From a checkpoint of a small mixture-of-experts model trained on Wikipedia: a variant of SOAP for the experts.
Below are experts of layer 4 (counted from 0) of a mixture-of-experts language model. Rows are named gate (a neuron's input weights, with its number), up (a neuron's input weights, with its number) and show model dimensions 320-383. Each number is 128 + 24 x the weight over its row's rms, rounded and kept within 0 to 255.
Before each expert's rows: "comes after" lists some tokens at least twice as common just before its tokens as in all text; "gets" lists some tokens that make up at least twice as much of what it gets as of all text. This comes from a sample of Wikipedia text that the model never trained on. Tokens count by the router's weight.

# expert 0
comes after: "2", "0", "1", "5", "3", "000"
gets: " (", " of", " |", ",", " the", " of the"
gate0 [125 136  99  63 140 115  84 135 151 124 134 103 115 130 155 188 163 122 121 114 146 108 109 163 141 201 111 125 137 113 188 154 119  89 116 159 147 134 107  96 112 152 107 141 142  93 145  82 119 108  81 111  96 160 170 139 134 129 151 159 185 142 105 125]
up0 [113 124 139 154 116 129 119 111 144 102  95  99 138 157 133 122 145 110 137  95 150 120  90 119 110 135 127 144 144 120 170 109 152 133 150 120 178 144 118  83 127 129 138 149 132 151 112 112 143 122 105 122 117 141 154 147 115 104  70 152 166 112 123 150]
gate1 [166 105 135 113 111 121 149 168 119  98 123 172 119 127 134 141 128 169 112 114 123 137 159 133 197 168  87 109 156 107 119 125 124 146 158 126 125 155 116 116 142 132 114 173 168 137 140 130 122 152 122 131 131 172 103 125 114 101 117 177  96 123 145 153]
up1 [150 114  58 129 137 174 139 107 109 143  92 112 197 156 161 116 149 141 157 132 111 110 165 149 113 151 152 133 134 129 131 158 111 145 146 114 135 146 185 133 144 194 100 155 123 112 166 103 145 110 104 151 169 143 126 183 157 137 138  98 153 114 126 133]
gate2 [123 143 118 117  92 110 159 147 158  75 165 118 157 126 142 221 160 104 146 152 110 126 128 111 112 117  86 117 166  98 145 141 110 123 116 131 126 111 141  77 119 150 108 126 140 119  72  77 134 125 155 104 113 115 124 114 124 160 129  81 145 139 129 101]
up2 [115 107 132 146 167 123 114 104 130  92 105 137 117 133 153  73 150 135 118 132 145 129 114 100 150  77 145 142 139 144 131 119 151 132 154 109 111 130  97 145 120 111  97  92 140 117 127 105 104 101 109 100  79 124 131 124 176 113 119 147 106 156  87 138]
gate3 [146 153  90 120 147 129 155 114 178 167 156 168 102 131 109 169 111 131 145 130 100 129 160 137 143 141  89  59  81 109 127 163 103 163 143 137 195 180 161 154 141 127 112 161 108 146 132 154 145 116  92  91 127  85 104 174 151 132 169 125 154 124 111 163]
up3 [162 135  88 112 169 128 184 105 114 102 129 124 121 140  92 135 119 101 121 117 160  67 140 151  96  99 137  83 107 110 160 109 129 179 151 161 167 112  63 157 133 138 130 102 139 131 166 137 104 137 150 149  80 153 156  89 126 169 162  87  93 122 120 126]
gate4 [109  70 124 152 123 172  49 139 162 159 148 134 117 118  98 168 132 130 116 152 103 116 123  89 123 121 115 109 104 133 156 155 145 171 142 165 138 135 113 136 108 107 129 126 136  92 105 125 160 131 157 112 153 131 110 100 124 118 136 157 191 116 116 112]
up4 [162 156 129 180 130 112 121 168 128 141 106 118 143 164 118  98 136 161 104 131 135 134 172 176 122 121 167 109  72 104 160 139 131 159 122 116 115 101 175 139 109 118 143  99  79 166 142 125 123 140 160 142 128 108 154 160 110 106 121 129 133 134 143 111]
gate5 [119 157 107 133 158 135 170 115 120 144 147  85 112 151 115  86 126 124 125  86 156 145 109  92 150 123 106 203 141 106  85 110 162 149 109 119 113 124  84  96 141 143 123 103 119 142 131 128 115 135  93  98 148 154  84 136 145 115  97 128 108 135 127 142]
up5 [163 109 118 132 115 120 162 144 124 155 167 139 144 150 173 165 133 130 116 116 136 156 156 153 121  99 116  83 121 119  84 151  92 133 138 130 154 137  97 170 149 124 158 134 143 137 155 108  99 105 111  98 162 115 131 104 112 144 132 139 136 133 124 151]
gate6 [109 133 175 145 127 136 115 118 119 116  97 107 148 126 119 138 115  97 112 111 108 144 109 118 133  82 131 158  87 164 178 114 124  99 139  69 106  93 112 126 117 142  92 101 119 111 115 137 102  93 139 130 116 142  91 104 119 120 138 179 116 129 122 122]
up6 [100 109 112 136 126  75 107 109 149 166 129  71 139 171 141  89 165 129 101  93 101 142 109 128 101 146 146 137 107 128 171 144  81 123 140 116 100 177 130  89  93 121 148 129 120 116 110 124 146 143 139 143 131  95 133 160 147 117 137 143 124 145 100 162]
gate7 [146 157 166 129 149 153 135 111 114  80 129 118 119 151 132 159 139  94 131 105 134 114  77 150 114 141 100 124 143 136  73  99 123 102 157 111 176 110 163 130 116 100 140 115  79 141 139 158 136 136 125 104 152 124  63 119 156  86  91 122 122 116 169 118]
up7 [157 106 102 117 115  84 139 115 108 129  58 174 149 135 130 150 134 104 163 195 111 107 124 149 128 143 102 141  96 148 147 132 108 132 141  71  87 157  92 142 110 164 157 133 151 112  98 144 134 118  72  95 101 105 150 119 151 147 128 122 160 143 110 158]
gate8 [122 194 125 103 132 166 134 116 139 137 172 123 130 128 106  93  96 114 151 144 113 178 157 188 143  91 147 127 156 100 114 146 151 161 148 159 131 104 137 121 134 127 117 137 112 166 146 170 136 155 180 134  91 124  92  83 121 119 109 120 107 122 114  76]
up8 [133 128  98 142 155 125 137 155 126 130 115 113 180 141 168 116 115 106  95 127 137 109 130 127 142 141 139 121 146 110  99 115  92  84 159 128 134 139 107 116 162 122 163  95 120  93 126  72 133 136 118 118 136 140 166 142 104  66 110 133 150 118 171 134]
gate9 [132 182 158 144 132 126 191 113 122 112 153 177 140 146 110 100 115 138 128 126 141 124 142 136 157 120 136 112 130 148 151 150 147 115 149 118 123 137 143 173 121 106 127 130  88 152  93 149 134 145 183  80 153 153  91 114 103 156 132 133 158 154 117  69]
up9 [170 132 104 115 147 156 114 117  76 161 132 112  88 114 113 142 124  90 108 139 160  76 108 111 108 148 115 133 109 139 143 146  85 113 144 116 131  87 131 122  84 174 140 101 101 124  99 125 110 128 141 152 110 158 136 118  91  90 155 156 111 101 117 133]
gate10 [107 136 135 171 174 127 141 112  84 154 137 147 109 117  98  95 105 168 130 124 128 133  99 164 153 131  92 131 159 186 138 117 140  92 149 156 116 117 122 103 114 129 122 104 140 142 137 176 104 141  93 102 111 115 106 141 147 160 155 140 128 178 131  86]
up10 [149 111 130 142  91 124 109 135 120 126 139 141 111 139 146 154 188 155 105  62 123 128 169 116 114 119 144 148 142 130 110 126 101  58 108 138 167 139 138 146 108 148 137  74 100  70 130 150  91 142 132 117 109 169 130 100 136 125  98 125 106 119 131 116]
gate11 [111 112 116  98  93 107  98 158 136 130 132 123 127 148  95 111 117  72 105 130 135 174 123 123 135  90 102 140  82 130 139 133 116 131 168 132 153 142 170 143 147 127 132 127 129 156 164 169 109 125 180 100  91 158 123 111  99  92 117 127 112  97 122 163]
up11 [153  94 111 132 146  84  89 168 128 122 151 149 146 129 153 143 151  98 125 104 155  95 159 135 159 116 121 141  86 127 132 142 135 128 111 116 102 135 135 157 129 148 108 131 125 146 132 175 108 176 107 140 114 117 144 115  61 137 131 142 139 124 139  92]
gate12 [136  94 123  90 133 144 133 113 121 129 141 119 127 116 125 141  89 134 102 164 110 105  96 105 129 106 120 127 114 147 113 130  84 138 116 126 114 146 110 123 141 138 163 175  98  86 138 122 146 132 187 146 115 133 111 140 141 135 111 129 150 131  89 146]
up12 [ 86 140 152 115 132  86  97 106 122 113 202  98 128 112 121 162 116 168 136 133 147 111 122 129 178  90 150 139  96  96 148 135  90  96 128 137 163 113 107 141 103 136 164 150 139 110 116 123 146 130 133 149 136 117 137 147 180 109  93 124 126 116 106 119]
gate13 [ 95 113  95  95 140 135 150 114 160 132 146 107 118 140 193 126 108 113 125  99 120 170  96 110  89 105  72 118  96 144 129 157 128 135  90 137 157 100 174 137 113 136 155 131 136 151 139  94 140 126 147  84 148 129 110 132  82 150 146 203 136 152 145 171]
up13 [104 138 129 100 128 102 122 163 112  98 147 134  72 136 118 149 106 121 129 114 135 111  98 105 114 117 108 140 119 120 107 135 169 172 112 129 162  88 149 109 120 122 146 131 149  94 102 128 131 141 108 102 111  78 131  90 134  77 137 149 134 167 118 102]
gate14 [125 117 136 155 160 110 118 139 153  91 142 167 159 158 130 109 160 119  96 145 127 116  88 133 144 149 115  88 146 141 161 156 135 128  78 139 146 108 132 133 116 172 141 121 118 155  98 148 135 134 110 114 144 102 120 162 159 116 141 117 104 107 134 123]
up14 [131 106 111 138 123 130 127 171  84 179 141 152  98 152 108 111 106 110  60 105 172 115  97 106 138 135 126  92 123 121 137 119 107 100 113 135 141 137 156 125 142 133 158 109 165 141 108 148 110 178  93 125 121 121 106 130 123 116 119 138 128 124  96 112]
gate15 [ 84 149 133  88 131 105 132 145 125 127 117 136  86 128 178 153  97 121 120 132 161 148 126 100 124 127 153  89 149 172 115 104 151 139  88 104  84 152 146 167 147 141 130 124 104 107 114 126 124 133 126 158 203  97 129 136 133 120 107 113  95 119 131 169]
up15 [171 149 107 163 100 129 113 150 166 101 128  91 135 138 146 115 118 154 129 182 162 124 175 120 137 128 138 127 149 155 148 125 125  97 119 138  95 112 123 146 145 170 135 146 125  70 132  79 149 156 145 128 127 132 127 117 146 131 132  81 102 141 155 111]
gate16 [132 158 144 140 123 148 137 140 143 130 145 119 145 139 126 156 148 139  89  85 123 121 121 138 156 127 164 136 107 145 131 133 124 120 142 113 109 120 163  50 128 174 105 163 102 189 157 116 157 105 115 157 137 119 112 149 140 164 101 140 100 122 158 120]
up16 [ 99 105  91 114 148 132 139 141  77 151 166 120 130 130 124 137 135 171 100 128 116 185 111 111 110 146 139 112 136 137 148 142 133  98 108 118 122 128  98 135 167 106 140 147 145 156  97 176 143 138 143 142 128 128 153 147 121 148 133 123 110 155 106 169]

# expert 35
comes after: " (", ", ", " ", " in ", "1", " (born "
gets: "1", "2", " '", " (", " –", " \""
gate0 [142 107 121 111 126  71 131 134 142 150 141 160 112 137 148 177 143 136 122 119  93  96  90 142  89 155 153 141 129 114 161 126  74 126 117 175 143 145  87 121 171 100 133 126 139  95 136 116 137 148  98  93 134 140 119 146 120 140 129 170 177 135 141 169]
up0 [108  96 130 189 127 156 143 125 129  65 112 122 162 148 153 140 150 111 130 108 136 104  98 138 132 129 129 124 130 147 115 150  98 170  99 105 182  84 101  89 125 183 141 124 105 174 128 111  96  87 144 130 120 161 166 150 103 108  45 118 151 125 113 133]
gate1 [146 123 128  87 118 110 172 184 120 116  94 168 156 113 114 187 122 177 126 141 129 124 155 137 195 125 114  86 113 115 118 141  90 148 136 106 135 151 160 178 108 128  92 175 174 125 150 132 127 147 115 103 140 180 105 128 122 111 178 118  96 154 124 117]
up1 [149 140  94  84 124 142 154 103 104 147 115 149 191 116 155  65 150 144 139  99 147 121 139 179 138 145 142 104 129 120 142 133 145 130 129 142 167 106 138 140 135 120  74 139 108 150 125 101 136 158 124  83 147 165 154 146 157 174 118 115 183 121 135 154]
gate2 [112 142 125 138 136 156 131 130 128  85 148 133 156 130 118 197 192 121 165 115  53 143 161 154 136 123 129 109  95 126 117 124 120 141  94 154 112 114 157 142  83 163 133 100 171 141 139  95 138 136 138 111 143 119 136 121 123 138 144  91 128 100 159 169]
up2 [154 141 145 174 149 152 123  96 145 121  79  96  78  86 139 110 118 135 127 135 141 109 118  88 163 103 117 131 141 144 139 140 136 132 171  98  79 142 135 121  74 145 109 150 126 130 151 120 137 101 118  88 146 100 140 167 154 111 105 140 145 147 103 132]
gate3 [161  97 133 132 129 120 123  93 172 135 126 106 116 106 152 162 119  97 148 112 128 168 145 128 118 125  91  97 111 127 131 133  88 146 143 163 171 163 120 142 142 134 118 145  90 130 155 160 113 130 167 122 130 112 132 154 149 103 144 159 165 103 122 196]
up3 [146 184  75 101 132 126 168 129 114 109 127 145 132 143 121 143 136 120  92 144 175 144 158 142 147 135 130 112 131 132 152 124 126 162 146 127 171 127  80 105 140 114 151 113 157 134  93 133 144 113 143 155 101 130 147  98 151 144 130 145 115 143 116 109]
gate4 [131 102 107 132 163 145  73 108  98 126 114 137 125 124 158 163 121 144 130 150 135  89 142 136 105 103  96 160 112 114 136 101 125 150 162 125 148 139 107 126 113 113 117 125 125 129 117 124 126 129 115  94 120  98  87 145 137 151 102 166 137 103  89 129]
up4 [132 149 153 148 125 144 115 160 151 137 114 118 114 150 130 110 133 177  88 135 131 157 119 131 119 128 196 155  73 108 145 143 134 186 138 110 119 119 131 152 100 135 149 124  93 165 150  98 151 117 144 118 144 103 157 129 135 108 173 106 167 135 138  90]
gate5 [113 175 145 133 178 133 165 123  94 132  99 124  98 167 150 116 133 110  90 108 165 107  76  77 176 182  93 182 126 123 135 113 138 175 135 124 122 158 150 122 148 106 104 102 100 134 142  84  95 143 123 111 142 125  97 111 158 116  93 139 128 142 191 134]
up5 [158  87 126 137 106 125 138 111 133 150 132 115 131 168 156 138 123 118 118 127  84 181 124 183 142 135  99 103 109 104  94 153 103 109  98 146 142 158 144 155 126 136 166 157 152 130 170  88  96 123  98 154 169 138 108 154 105 104 114 122 145 163 145 111]
gate6 [ 83 157 117 129 143 122 159 118 125 101 115 128 139 103 105 154 144 105 129  90 158 110 134 169 125 102 127 140 156 148 170 126 136  85 117  95 112 110 165 155 163 147 118 154 110 104  96 183 103  71 163 134 133 149 135 158 132 137 104 164  99 120 130 134]
up6 [132 160 182 103 136  67 134  78 130 127 138  96 119 160 174  83 155 103 123 113 121 123  82 160 122 179 147  96  78 126 156 165 122  89 142 109  87 144 137 118 140 146 122 137 112 125  99 140 136 164 115 103 156 128 136 137 155 140 144 126 126 138 100 139]
gate7 [164 169 133 179 136 113 128 156 148  94 121 149 137 124  94 134 131 160 126  71 163 133 104 127 143  97 106  99  98 111 112 115 143 138 181 101 141 174 190 133 156 110  82 153 138 120 146 164 157 126 152  97 172 120 133 142 151 110 132  97 157 105 169 139]
up7 [145 105 115 121 111 116 155 104 157 165  86 173 125 152 118  97  77  93 176 145 111 131 100 152  90 118 137 140 131 159 139 127 128 155 153 133 101 135 132 103 146 154 134 143 153 128 113 142 108 113 139 164  76 119 127 150 139  81 123 153 178 183 107 148]
gate8 [135 147 125  88 166 137 143 115 153 130 130 115 126  96 119  69 127  80 164 148 108 141 147 128 164 109 162 142 121 137 143 132 131 161 123 129 123 152 130 108 120 123 114 123 147 151 142 125 146 147 168  86 119  98 109 116 148 126 115 108 145 138 111 110]
up8 [133  93 100 175 147  86 125 180 112 111 135 113 135 172 145 140  93 143 102 144 151 140 135 154 103 169 125 158 114  92 123 128 126  98 124 113 142 128  89  99 140 132 134 112 131 119 106  91 114  90 104 101 119 142 116 153 163 107 118 106 156 144 125 100]
gate9 [142 124 168 175 132 100 157 132 109 161 158 196 201  91 125  94  88 131 126 122 123 165 149  96 144 104 171 131 147 207 133 140 146 113 137  98 109 141 130 169 131 109 103 141 113 143 119 188 128 145 146 124 120 149 125 131 139 157 109 122 141 134 107 110]
up9 [143 123 151 116 160 167  62  97 117 116 123 115  77 131 154 136 101 108 137 151 142 107 110 118 107 172 119 168  87 144 129 140 122 112 123 105 110 133 149  95  94 196 106 126 119 132 110 109 141 126 137 135 134 120 158 141 120 116 186 119 128 130 128 137]
gate10 [164 106 113 124 145 138 139 105 131 148 119  88 118 129 121 122  89 124 134 147 120 113  77 100 138  84  82 130 122 167 135 143 148 115 145 148 133 105 146 133 113 129  89 138 100 141 107 123 143 134 120 133  86 125 130 122 165 121 150 134 134 164 148  79]
up10 [143 108 120 146 129 131 131 162 119 111 114 159 123 152  89 155 157 174  82 127 138 135 130 130  93 105 122 151 167  95 152 139 106 115  92  96 137 146 143 142 128 125 133  79 124 106 147 137 106 170  98 113 109 144 139 107 117 142 131 130 104 131 137 129]
gate11 [155 168 136 144  74  91 110 135 135 144 126 109 148 123 114 111 163  75  94 106 124 159 103 135 149  95  94 181 117 134 138 136 144 112 139 140 139 155 133 138 129 146 163 127 101 131 176 123 120 123 133 130 149 129 117  81  98 102 113 110 104 138 127 160]
up11 [167 139 104 118 137  97  99 135 142 139 148 123 146 120 150 121 141 114 117 147 159  98 137 115 150  89 149 129 119 127 141 145 122 158 136  92  96 126 128 131 173 166 120 169 105 145 111 105 127 161 108 111 138 128  89 125  77  89 109 121 124 104 196 123]
gate12 [115  75  75 117 161 117 167  99 127 130 125 149 110  85 137 124 139 133  95 119 130 111 120 126 114 131 124 129  93 113 112  63 107 151 129 115 110 101 131 120 128 147 136 134  99 147 145 109 135 137 121 150 139 139 106 104 203 174 117 136 140 134 155 147]
up12 [ 84 102 136 162 148  91 114 102 101 159 172 124 103 143  93 102 139 141 128 142 110 100 148  82 145 119 161 149  83 152 128 126  73  79 104 108 133  93 106 109  78 140 125 106 116 121  75 121 118 125 109 148  98 154 126 100 145 126 108 122 144 115 115 130]
gate13 [137 159  77 135 137 109 144 104 101 151 181  86 149 158 153 133 106 105 148 119 103 146 105 164 105 113 101  89 102 119 176 109 116 134  75 145 140 128 179 156 115 152 133 148 145 136 107 101 150 126 130 114 104 118 121 148 116 100 128 138 119 113 132 146]
up13 [126 114 131 128 129 101 130 127  95 113 144  95 104  78 122  93 120 134 140  82 130 117 103 143 140 155 100 143 131 121 115 123 169 145 106  71 165 108 154 101 136 127 126 143 133  77  98 128 156  96 139  94 122 101 167 108  88  73 126 110 171 126 138 115]
gate14 [105  99 123 151 142  79 131 145 146 104 154 154 141 115  88 119 155 112 118 145  97 138 116 122 105 154 139  98 139 144 140 147 142 147 119 134 178 109 116  89  85 147 172 135 116 143 100 149 126 133 107 149 141 125 112 138 163 146 154  84 107 121 154  97]
up14 [137 144  92 133 109 116 162 134 138 146 103 170 120 169 115 148  89 146  93 157 153 145  98  92 121 128 181  98 129 106 136 109 147  75 139 140 145 156 145 135 124 117 154 120 112 120 114 149 120 148  94 141  92  94  89 155  77 110  91 124 128  89 117  78]
gate15 [161 151 100 125 125  67 131 156 138  92 101  84 122 119 158 109 121 122 147 117 155 141 137 103 123 100 112  98 167 166  89 100 148 151 121 123  54 131 137 137 149 143 125 165 117 110 130 135 115 134 160 164 142 121 124 135  88 135 145 115 118 154 151 111]
up15 [157 137 131 146 113 140 135 130 140 119 176 130 128 135 148 123 114 146 114 164 154 143 132 127 150 143  88 118 123 110 143 183 145 130  99 104  88 119  84 123 127 140 136 153 116  95 101  93 145 128 162 111 129 131 133 128 147 124 170 102  80 178 117 123]
gate16 [124 141  90 148 119 111 180 147 154 147 137 140  81 128  52 175 137 137 114  89 132 108 152 102 127 114 119 158 108 145 111 108 143 134 153  92 130 138 130 133 187 147 170 163 144 157 127 114 127 110 103 142 127 100 144 131 138 135  90 142 108  98 153 155]
up16 [131 115  95 122 125 123 147 127 104 151 128 157 109 152  83 149 163 123 125 120 125 127 142 123 166 150 125 162 141 122 106 121 153 142 119 123 143 122 125 128 150  85 110 160 141 178 113 137 120 124 140 136 120 119 175 147 122 125  92 143 116 121 104 148]

# expert 17
comes after: " |", "\n\n", ")", ".", " |  |", "==="
gets: "\n\n", "\n", "===", "==", " =", "% | "
gate0 [144 130 108  82 129 114 113 137 147 131 135 128 141 153 109 153 151 146  92 102 149 130 102 165 112 151 163 156 123 123 154 114 112 134  80 150 152 145 112  99  94 130  98 100 145 101 154 101 139 130  90 120 141 124 156 140 163 122 162 138 183 136  81 172]
up0 [134  98 125 159 103 175 130 127 152  70 101 126 157 173 129 145 144  82 152 126 156 132  96 143 133 153 121 159  93 110 145 136 153 142 138 106 145 142  95 110 102 151 163 162  78 166  74 119 134 133 159 154 134 145 156 160 133 111  71 131 144  99 132 131]
gate1 [169 125 121 105 128 111 155 170 131 133 137 150 159  96 146 171  92 161 121 165  90 158 176 154 170 172 130  62 132 112 154 169 121 123 152 130 107 144 148 126 141 115  69 151 176  98  99 139 130 120 110 114 172 184 144 168  94 104 119 100 120 138 125 148]
up1 [122 146  69  83 163 144 140  82 149 129  87  94 114 120 153 107 159 151 144 113 122 122 140 118 136 135 157 129 155 141 170 166 107 128 134 135 116 132 129 110 112 141  80 163 108 142 156  87 141 136 110 101 151 173 108 130 141 134 155 137 114 144 107 130]
gate2 [ 90  83 126 124 121 105 130 130 115 109 173 147 178 161 104 194 157 105 151 129  96 161 135 157 122 135 165 122 137 120 138 129 137 142 125 149 119 116 155 120 114 136 117 120 147 118  98  95 189 156 126 122 129 126 102 109 131 206 145  78 115 117 158 130]
up2 [149 139  98 145 154 129  91 102 164 110 114 113 134 145 130 109 130 115 144  99 131 155 134  97 117 104 114 127 178 156 103 145 134 111 144  98 111 110 137 118 104 158 142 164 148 107 128 119 137 120  98 160 103 113 136 156 174  99 119 125 124 170 110 158]
gate3 [131 148 135 113 135 126 134 105 147 135 140 140 123 114 133 145 112 119 153 133 108 140 132 127  87 140 100  87  95  94 151 155 119 135 145 127 162 165 142 185 104 135 142 138  96 147 121 193 142 128 115 102 104 134 114 138  96 138 131 146 174 121 134 145]
up3 [181 137 101 103 152 111 181 135 102 125 144 123 124 141 135  89 156  93  93 134 164  97 146 151 110 145 123 118 115 106 123 127 139 175 145 149 148 130  92 118 143 112 108 141 168 142 154 155 127 116 142 142  80 160 173  84 130 145 124 120 145 132 137 152]
gate4 [102 123 115 156 140 152 102 101 136 131 132 116 145 132 151 139 110 139 130 150  98 132 123 137 105 140 136 151 106 111 163 110 114 133 126 129 130 143 139 118 103 143 124 121 140 105 104 113 139 167 138 136 102 101 131 154 123 156 129 149 168 114 101 155]
up4 [179 185 143 177 133 126 136 165 107 172 104 113 123 157 158 111 165 151  67 118 102 160 116 159 140 132 170  87 114  96 114 164 145 150 121 101 141 125 143 140 121 145 125  94  98 124 108 147 135  95 124 123 146 114 152 147 110 116 164 105 108 104  93 125]
gate5 [153 157 147 132 160 150 141  97 112 138  97 101 114 135 126  94 122 141 124 108 164 102 125  80 149 151 107 194 136 113 138 111 128 177 140 116 147 128 139 101 133 145 146 108 120 131 151 101 157 136  90 124 124  98 120 133 132 158  79 132 146 121 164 138]
up5 [155 101 115 145 114 129 151 100 104 136 150 109 131 127 181 132 142 116 121 143 113 136 140 161  96 125 127 120 119 124 129 143 107  90 114 149 123 174 122 189 121 115 149 162 146 152 158 104 118 117 105 125 143 117 114  89 150 166 155 104 151 155 117 122]
gate6 [100 134 139  98 154 119 134 126 120  72 110 130 162 107 102 191 121 106 108 119 147 119 106 149 121 107 157 141 130 122 115 130 122 107 170  77 103 105 169 144 170 176 133  88 139 121 110 160 113  94 126 135 121 121  59 143 124 140 103 134  90 139  95 149]
up6 [130 130 130  88 133  65 102  97 143 160 151 108 127 188 155  98 146 112 127 125 123 149  92 157 109 185 167 124 130 159 152 113  95 123 161 111 107 154 145 126 181 163 151  97 113 118 130 125 148 156 114 121 159 105 133 132 162 142 120 130 108 123 109 124]
gate7 [165 171 164  93 127 151 133 166  96  79 140 127 154 136 131 154 103 125 123 124 107 141 123 124  96 108 108 104 129  83 110 124 128 146 142 121 154 159 166 149 121  93 159 127 100 154 136 116 146 124 159 119 153 102 102 124 146 139  92 100 145 127 155 113]
up7 [155 108 136 117  94 107 104 136 157 140 118 127 115  87 123 135 160 112 153 112 113 146 106 167 137 135 149 152  59 182 116 101 111 171 132 118 101 129 116  98 131 144 165 130 131  84  94 138 102 107  98 100 165 148 111 138 108 105 130 130 162 112  89 120]
gate8 [109 136 134 123 160 135 177 125 161 119 134 115  94 159  77  80 154 103 152 113 145 185 153 122 167 110 145 139 134 125 143 164 133 102 118 153 122 183 152  95 105 168 124 150 132 120 141 123 129 171 134  89 127 138 130 110 141 114 126 133 127 142 146  86]
up8 [160  60 116 181 168  63 130 127  94 124 102 139 141 135 146 108 119 152  89 116  86 108 129 163 120 133 168 119 130  80 103 128 156 109 125  90 129  90 120  99 128 117 162 102 133 106  94 126 127 122 123 127 119 167 115 189 149 100 140 130 149  96 134 132]
gate9 [148 141 180 164 117 126 132 106 137 133 131 194 142 133  96  90 101 143 140 166 149 168 127 131 140 129 147 100 125 103 117 169 156 123 136 108 125 137 170 140 152 131 127 127 115 153 121 151 168 153 135  84 139 130 110 129 104 112  91 108 167 128 135  75]
up9 [151  96 109 143 114 138 114 120 112 112 109 150 121  93 114 186  97 102 128 153 180 126 121 156 133 142 148 155 137 140 130 149 118 141 132 118  94  94 121 141 104 170 105  82 109 130  99 120  99 134 105 175 120 163 122 147  98  92 144 137 148 107 109 158]
gate10 [112 126 132 149 147 109  93 108  86 154 147 122 117 110 122 122  68 104 142 148 169 150 111 136 146 132 100 152 114 191 130 103 175 164 147 130 144  97 152 114 128 126 103 106 124 179 155 144 133 105  95 112 136 113 115 139 114 157 122 137 118 141 136  62]
up10 [130  74 118 146 118 116  95 128  95 115 108 140 131 147 109 143 134 164 103  91  79 137 121 136  91  90 143 166 105 131  97 138  62  85 122 130 158 150 146 123 117 118 119 112  92  81 145 141 109 136 135 128 125 112 127 110 135 169 127 129 109 128 170  92]
gate11 [137 144 129 131  95 128 105 160 138 161 141 124 144 134  90 106 129  85 110 114 175 140 128 118 132  89 121 123  81 136 148 127 123 143 145 151 147 133 126 103 164 117 146 115 143 193 118 138 122 132 140 137 123 148 119 115 109 108 139 127 119 127 174 112]
up11 [168 128 136 107 134  74 130 148 143 144 118 123 113 122 147  90 152  90 151 131 152 115 135 129 110 132 121  97 125 146 170 163 148 160 146 159 115 107 146 116 144 120 127  90 123 150 105 142 144 135  98 103 150 135 114 117 104 131 138 138 106 129 165 123]
gate12 [135  83 108 104 172 116 137 114 132 123 147 141 142 124 122 153 128 115 103 120 130  89 150 113  88 137 133 126 117 134 124  93 120 151 123 126 123 108 101 134 148 144 149 128 115 124 141 119 129 172 132 160 106 135  98 121 176 158 107 103 118 131 139 125]
up12 [ 78  99 145 119 137 145  97 101 100 146 186 144 128 122 141 125 145 180 128 133 107 112 152 111 139 135 158 148  80 119 161 116  92 133  98  94 134 170  97 118  72 161 139 141 140  91 101 113 173 143 139 130  86 128 107 104 148 126 119 183 150 132  92 141]
gate13 [111 105 125  96 130 152 121 124 151 139 148 149 133 151 138 142  79  68 134  88  94 180 118 147 122 131 104 103 136 126 164 122 134 157  97 122 121  95 155 149 116 156 147 126 109 118 149 116 134 135 136  94 126 127  80 116  80  83 104 139  97 153 146 153]
up13 [144 115 114 124 150  86 145 146 140  56 139 129 103 109 111 105 125 110 151  98 147 131 113 101 101 122 112 112 133 113 109 169 175 192 128  90 121 112 173 111 135 115 120 118 122 106  85 129 145 112 142  98 155 108 146 110 115 100 136  92 116 136  99 106]
gate14 [122 136 120 111 135  73 124 150 152  92 148 206 108 130 141 124 136  74 104 160 109 108 107 123 103 149 144  98 122 154 157 137 105 131 137 119 152  84 124 160 122 123 154 147 128 144 124 170 107 124 122  76 121 122 101 112 166 129  86  93 131 123 161 133]
up14 [143  82 134 117 110 129 139 113 108 120  91 134 131 149 144  94 124 132 102 111 154 153 124  98 116  94 177 116 139 127 158 122 104  94 131 126 118 131 150 115 108 112 140 142 119 103 102 116 137 151 112 156 102 128  82 152 132 109 127 125 113 115  58 118]
gate15 [154 127 115 122 149 131 114 153 151 110 127 146  74  72 120 118 100  94 155 121 165 116 131 113 118 109 137  84 167 173  78 126 129 114 115 100  75 132 140 167 137 125  97 115  66  96 134 138 140  98 151 141 138 135 122 116  88 160 141  85 128 128 109  95]
up15 [183 142 170 113 142  97 110 151 144 123 179  97 118 110 181 137 123 130 124 169 151 118 164 151 129 129 133 128 111 126 120 139 114 123 103  85 118 149 107 140 158 138 100 129 184 108 143 128 185 126 139 105 157 136 142 112 127 159 127  91 117 145 125 114]
gate16 [119 164  94 145 134 110 140 121 129 109 165 168 122  93 139 129 159 145 116 102 140 124 116  99  92 147 147 162 114 140  99 161 155 129 106  90  95 127 163  74 143 157 159 168 115 129 163 156 134 118 109 139 125 104 159 156 122  80  87 141 146  91  97 138]
up16 [101 120 128 123 113 144 132 137  91 121 143 148 118 119 132 136 154 143 145  95 124 120 113 112 135 147 116 115 159 167 145  99 143 118  78 170  91  92 108 140 136 117 141 120 129 176 156 196 116 129 103 158 133 117 150 135 138 148 135 160  87 147 152 137]